Below are experts of layer 4 (counted from 0) of a mixture-of-experts language model. Rows are named router (the router's row for the expert) and show model dimensions 0-95. Each number is 500 + 50 x the weight over its row's rms, rounded and kept within 0 to 999. Numbers have three digits each.
After each expert's rows: a language model's description of what the expert responds to; "mostly gets" lists some tokens that are sent to it at least half of the time. This comes from a sample of Wikipedia text that the model never trained on.

# expert 32
router:456558540533650469476505457415472483463476491497427448511432472575531442439495580437434510486543566486494511408533427459531497480471560475563532522520549519449498605435432408462567427532535599493528543530589561465490556426490522449469537373495569478501581596575432543501565455549455457437
Content nouns, Latinate suffixes
mostly gets: " water", " design", " air", " art", " development", " species"

# expert 8
router:471526447546507509408518489515567455568507487492446518512501530501463540563583570512593482488486530484516401616430468505537520508425445505512517534492510532603529501459546566497572476556445413517480474458446509566546530503587501494559549541583591547556429626551514510522523567506491486499
Dashes and symbols
mostly gets: "-", "/", "–", "′", " \\", "°"

# expert 28
router:484385486359533423518474546511447486402479450595505472536521542497571550509566462539482474546556531576572533507526401447392569530506449502446558430411432506562544461496462378526532457433566470420545462460496480440516551481534504494494531486539507491528495405526492499450466442465544468499
Name and chemical syllables
mostly gets: "ro", "lo", " Ro", "ö", " La", "á"

# expert 15
router:482527454496579469518414393476486451594475504512424573460439460577472489545528551542511620461461567476552500500499464445477536465577454402406367438513505568522535510518497527484570528584557564583468534501600449551556577440551441449504497476468504431482491557520503520553585501509529499388
Infobox field names
mostly gets: " Location", " design", " Date", " Preced", " cover", " type"

# expert 12
router:519575580470572497526453463509449488444579555483545485432531509595583450477478515496434541421522503516469529461560552445555405506533528466539539606567558489442401490451489507435557547533444519502525533607428466492601440480487489612534524419541463533539607518518497596523486461545467495538
Abstract common nouns
mostly gets: " use", " role", " support", " law", " published", " research"

# expert 11
router:545460490600507528448509570501528433532480433463551542455534552409423495490475437467552493504455529461502465400473555521589524451446496557575422485457497572539408453381447512522453433508557455503428382458479528499484490510397501558569463537418485467536535547463530507515546561477462428479
Opening brackets and spaces
mostly gets: " (", "(", " [", " ", "{", " \""

# expert 43
router:525557496503573519454532389527552453508494537425495496496549522574494521435483452450461485481438516585447500510499540497534553561474523506449437514573428327422479421505523548521503491484491550457464586503478527574482408491584450497467501480436565506424479475533425483561500463556527434519
Copulas and linking verbs
mostly gets: " as", " is", " was", " are", " has", " been"

# expert 34
router:555539443534436458500487483484463461405469493511563466516524475497464541428454455593536492447572490538499432484572490513497427555565469509580441522473517493459463574445539448426501508509513512426506436560552490401479473521409489536525508470631516565524557486528600474455412444505524528565
Name-final word pieces
mostly gets: " x", " Iowa", " Singh", " Siege", "ensis", "sburg"

# expert 5
router:457613505516667572576467511532504516359492456509482445494516428476523413448500472514489457486541457450541455459458474468507448443588446473449534531404508453432473513535474461536476571492477488511537506547479564598474535430547410533493490558466432486600552594607515488530602442514513417562
Word-initial letter pieces
mostly gets: " f", " Li", " Ta", " W", " So", " Fa"

# expert 35
router:602447525598489494465552486545500462527525476469523476516501401528482512546451556482452515532533579522424496512505477457517511451536577461561485480422634548513507527517387457521579512473477519450551532531505515586449558509553468494494455493472500564521605597537569477457564581495383539511
Word stems before suffixes
mostly gets: " game", "pos", "gg", " coach", " Com", " Mar"

# expert 20
router:543569471563586477482471464524524532431575515531482449448539469523413456557505571538477516435575567496593514512471578333491532547534512437448532536491482588512545491472400435512481425383470536425467475579435492504531523426487442520438402597469511478514483472533501395536473562465501485536
Mid-word syllable pieces
mostly gets: " un", " co", " re", " him", " dis", " con"

# expert 2
router:472541500496522548476474451500483477578461590539472507401514542572522528572450513491520452495604546569468555566519474511443513534529395548493458495505578491582439417514560516532442501459428503455535466529452477507630344545535504548560547527542570462481482526503554575513452481555539466557
Prepositions after nouns
mostly gets: " from", " with", " at", " for", " in", " between"

# expert 44
router:520514553487613513557460483506430541418531587480550484464455477567535414440528484461401551414496541580509585473539516416515374558558535471483502581484530482537488421486486520423493488508423490493480514597389480481587475472470508602519569432579468542489534567548436539581463431551476500539
Word-start prefixes
mostly gets: " out", " comp", " con", " imp", " pre", "cr"

# expert 0
router:491555531501449575471465559477506531524451519467524505495566472375473497438538449470477473537535504434463481501425555531472554519463446480466595588522376516491519489457462501534488552476507570466447560521476463482531426563491473495596541529635406569457491428461431523412616449481515514504
Line breaks, sentence ends
mostly gets: "==", " ==", " ===", "\".", "===", " while"

# expert 39
router:563591482420534506560430516463540493415565509485571462579508554518588565379470418485453553569437517472433455579511447492547428475470532516462527486441518415521499505529536468464433477484534447430516466456473537468596522458432510450462500553490395510590502524445479471538573544498465505444
Census and election subjects
mostly gets: "%", " it", " one", " they", " people", " two"

# expert 10
router:560492477572494453509438495536512458519441431541427436526566537479470592535545496562472443446558506484543528515483439430494515534616444597476571472438454511448563411538505562532445470487462450499405480504413449550414498531509554528510483538470483459606569507465557515447527515447570467448
Name-initial word pieces
mostly gets: " W", " Re", " G", " B", " O", " J"

# expert 29
router:439436518441505483477494623514465511534515500415553551506502517473425488504592423436515549482489421476451521545464494491520486561439528550464451463452576536510427453529481523539532532572474463508543527467417431457461522501517438552526511538567534623515532537588446472410564530604569463525
Table cell separators
mostly gets: " Goals", " |", "----", ";", "---|---|---|---|", " —"

# expert 23
router:422535436547527499497447422467526470501512616528387482455491573505564521387519577517507577498530493501544640578492422510563527533472475527492469554555570457580547478524608533408434457483428528472502463490553469531413448541489389585474553510506479481424470527393494535544548429486463503516
Sentence-initial function words
mostly gets: " In", "The", " The", "In", " As", "On"

# expert 47
router:593384538505535487596502465475450514435434513520501452565499451511520412432517414547475463543553517587544519427448466547454488505580571506521516437485498506468549555512493474439590539506530519479535457553484546494554562516479530499507489422566527508494441514504470513538452508572514481501
Romance-style word pieces
mostly gets: "uc", " Italy", " Africa", " Romania", "ili", "ova"

# expert 18
router:446518522450534473506541414565526464507594578427475524526435452436512384484471476482508512571417522446436504571443461464530517424468559559498519520535537396477520522481550453448509598479483463538452543416536512476629537477601478499482407561482473541443595535465504445487478488522575548475
Section headings and labels
mostly gets: " This", " club", "The", " election", " football", "Personal"

# expert 46
router:523479522530516525500532460549492587583521489541437584562509490537534550504593449493552494502420450399413526513449430528489477490488410593481399413552470532580511444491545553541505549540504517459459597484415538438502458571507528536477543547514541417445479510483506479508510476449570480483
Colons after field labels
mostly gets: ":", "):", "—", " [", " →", " –"

# expert 4
router:472434560489497466605499465531454498569557497531430586497430444507511518532434513587579541454484527449531491464549621469520476480534525509590415481568485422557474571487422516526536544516549409606464532472535505532463480490528589528557539501485440534453537492459565558497487539447605594470
Infobox field labels
mostly gets: " released", " Location", " born", " Born", " album", " signed"

# expert 40
router:448462488488455442520471540578488477545475415542574561519464517483450539531525464466587520449524459542486487512531480434572438582544420505487454588382511476554524465535455498368458497521432434507463483560509413437500439543470473589479601451599487653473552490549464496519543544533507571470
Years and coordinates
mostly gets: "1", "8", "7", "6", "9", "5"

# expert 33
router:472527487530521514511491503453401431510456472460467503497425395453445441424420520546570525501483456537474549386443513536548481443486569488533531449559446470410494516426502536448543516554397513505458475554490421484543490533486616481560414564514360504459488488596526603458466460485489567551
Digits and sports wording
mostly gets: " million", " went", "year", "Senior", " Los", " announced"

# expert 9
router:471496524472466505455458507534504473513521498477603483488440479496574461474428569553564437490452540466484517590590541484533499484578534444446506566527548474444455570527534512466454560456614503643472502475544502523562513573541525479580551528474475537410568481506423464499557480453601577431
Topic and heading nouns
mostly gets: " film", " career", " album", " game", " music", " player"

# expert 22
router:538547515473542531572453519450459532470537607543566515455483548577525492418559496470500623534540503549430495484518434501472460482482465459549478586558514427494513467526511559483483506517378541429488559536476421448515337551480495563521501530486495484485507465496617518520518508538500418546
Determiners in running prose
mostly gets: " this", " that", "On", " This", " their", " the"

# expert 25
router:460507476397374540532488463471494558397479639558564428469456487523586376508507410520447603506551510542465544401479499536383526451459583530516506485466515494478588582543482444449453559455519569574503512493581461470471483521487636450515591461451527501480450493487486485471339423602469497588
Word-ending suffix pieces
mostly gets: " York", " American", "born", " August", "ian", " born"

# expert 45
router:448575445524524512557549583407533428434509426495472540548538586455515543550562533472559466484545426444442479530566520479485491512506474552513462492492439489491484497451572488472469470484532498489399576504554519532450463564413485479484498545498499478578535466450570528592534547464482484465
Capital letters and initials
mostly gets: " S", " W", " M", " D", " I", " A"

# expert 16
router:522584494506494515528426450582492480485505536453540445522440465541545531533541479491442548524484584550529541521500580353455469517503443529496507559541499537512440522435447497459541478489433518499454562530490467536548502426488482435521516428502408529504388489522537469553505456563517512451
Verbs and inflections
mostly gets: " were", " been", " was", " have", " had", " used"

# expert 1
router:425525509527558496436505540473513580502465593518468479484512437473511466382456507495503498562468500527538519485463473549512509550501559485537511472552546505516491476541500577470468510498541441515496514453546589555410583470550465497489505409527588539536507546505444551414464468455359473491
Inner word pieces
mostly gets: "---|---|---|---|", "com", "min", "vers", "sur", " trans"

# expert 31
router:484393526510513427466468511495506504559505478407507555541494531490450550494539507535573536390499515393556498509544552476604464482488552465452537575508484434537490507567525595515455557495417498462488511500507473469476478507457483542481560521507518630506478494523443530545483546431533454606
Table and list delimiters
mostly gets: "|", "\n", " |", "-", " Died", "†"

# expert 37
router:593372474573563444492506606497429532496559463572522529524539458514436432485493591446498455447564474468516525502487528555453530583539465543509463457471523527517540460491497577558514491487519434460530450521519505380536484535465554481479550472576588482390572457546573502490490483591499582628
Name pieces and commas
mostly gets: "i", "о", "),", "\",", "ri", "и"

# expert 6
router:512465405587463479453538559429544462433495468379442501576441520482447444539524483433433463518499540548546475538499444481523472506479530518522533507415517563424492514479513583490406466509468475482473477528494487463472473455412519552508437537592502506538527567525476417556460546440583569533
Accented letters and digits
mostly gets: "'", "é", "h", " Hu", "ง", " Cup"

# expert 26
router:464572658537451553427540522492508489511472486456471433501495492549478500480470429425420554506433490519530480519524521552471468386464508462483503547594422444431557508544515481473467523584356504569470471554445454464528541496476467481568339558415413436444499461457537575460555546506415479438
Quantifiers and noun-phrase words
mostly gets: " one", " all", " two", " more", " their", " part"

# expert 38
router:511493552464476529561539493466549539518411507484459482580479456517616510416526501558421567548466459539459494394555473605489448564477485546527481515600534455410485452514488505536537488477476477437519534482425597457457522518465511538542418424554432488393496489463484381506509513599489564467
LaTeX and number pieces
mostly gets: "{", "$", "\\", " \\", " $", "<"

# expert 24
router:486381487444447419505467526486440499444556558600435477445497512487556545594505491519478400521576430468603573569521455590452555504476500446526588439498451502500495506513525422546542545508559494526544505492549476437513560495572523453510491405538518498449494483518515553462386447537528533502
Foreign-name syllables
mostly gets: "á", "ya", " Ka", "í", " India", " Ya"

# expert 19
router:556497525488471513440517595554549586492468424489493474589492456432462547479520486455438501487482497454494500455490551591470533545492382503467574468530439501511517434383489630521534503548512520486515497483462424540515404511360425566488575503496560420495467441430444447464509551506521411452
Commas and closing punctuation
mostly gets: ",", "),", "\",", "\".", ".\"", " and"

# expert 13
router:458531562470401568583510556475528467396533532505485545451530559507482473488527478577505438467472568519515506434513423542408511521551465475522474530488569451489447396528474539525520470502497397543567461524519526526494564596541565550448492412438482436530412496525572551500435343533489478542
Names, months, surname endings
mostly gets: " United", " August", " May", " June", " March", " April"

# expert 3
router:457440487457460506545547516411516441432533392542502601404443547502440511574521566472613481507455436450431467477506508544525480508492565568588494489478613533382398525522434492435558443501515526639575486455523563530443471454511556479458483465542495545617552467469538586492404513442558539481
US place-name words
mostly gets: " United", " States", " University", " York", " City", " League"

# expert 41
router:508572411454459560497525474443582465598443495524505408466544534473495553573424433488484509526523460559465464569487556508529542504443455547496469466478496545436512449472616477530446405536422534400476535395423541488462398482548458445506523615405484441432442472500523570512566467532556461414
Prepositions and conjunctions
mostly gets: " to", " in", " from", " into", " at", " about"

# expert 7
router:538422436489505534557553457595447524484513566513594439513518537472518472551443476460553476506463409547531493577578542489485517548501505443456544499468546504564454570504486497562496484458564561472586482506532486536553505466548517482412503522465537521555523451487496428400420493505413614514
Plural and suffix endings
mostly gets: "ers", "s", "es", " Is", " King", "res"

# expert 27
router:560431504518488444452532415488561521434459526476460439434478439489528560537509531489457552531500536526550489425534524521487493458499587434497519479431600586537516539582566473514470590502485541526539538537500507597433542481514449458515511391436558529543555663555457526495393496455486578465
Mid-word name syllables
mostly gets: "min", "ah", "bb", " Sam", "ak", "tt"

# expert 36
router:469526508370409423535527557463456423491533416444513542536492494494442542503525421434583560502492425455450438433590556481539435470501556510501455519435491499569525460576457492473464607604448372477468554534479498480473516537468485481454510535518435626476498493452420446458516534469574581480
Table numbers
mostly gets: "0", " x", "5"

# expert 21
router:514639498514608471468454463537496515494509563398484482458490530500425497531471506445482528462579526462481426594394593479527494484505440480493572553467435504488464544518536508497427520488491436487571485538545392460511433537508475574464424507507489437568479501520558485533515544490496502543
Titles and official terms
mostly gets: " Royal", " Dr", " General", " government", " Em", " Mer"

# expert 14
router:497473521343404525531531604554515537404422426467584510548417470484583380507474518542613462507527517555425526436534516478464529518591469494465496565511442328470526509527484495484501526527584488554459395505583546412449525475531520478501485514462540482431466491522516459531437440473534448502
Word endings and nouns
mostly gets: " music", " song", "ism", " guitar", " player", " writer"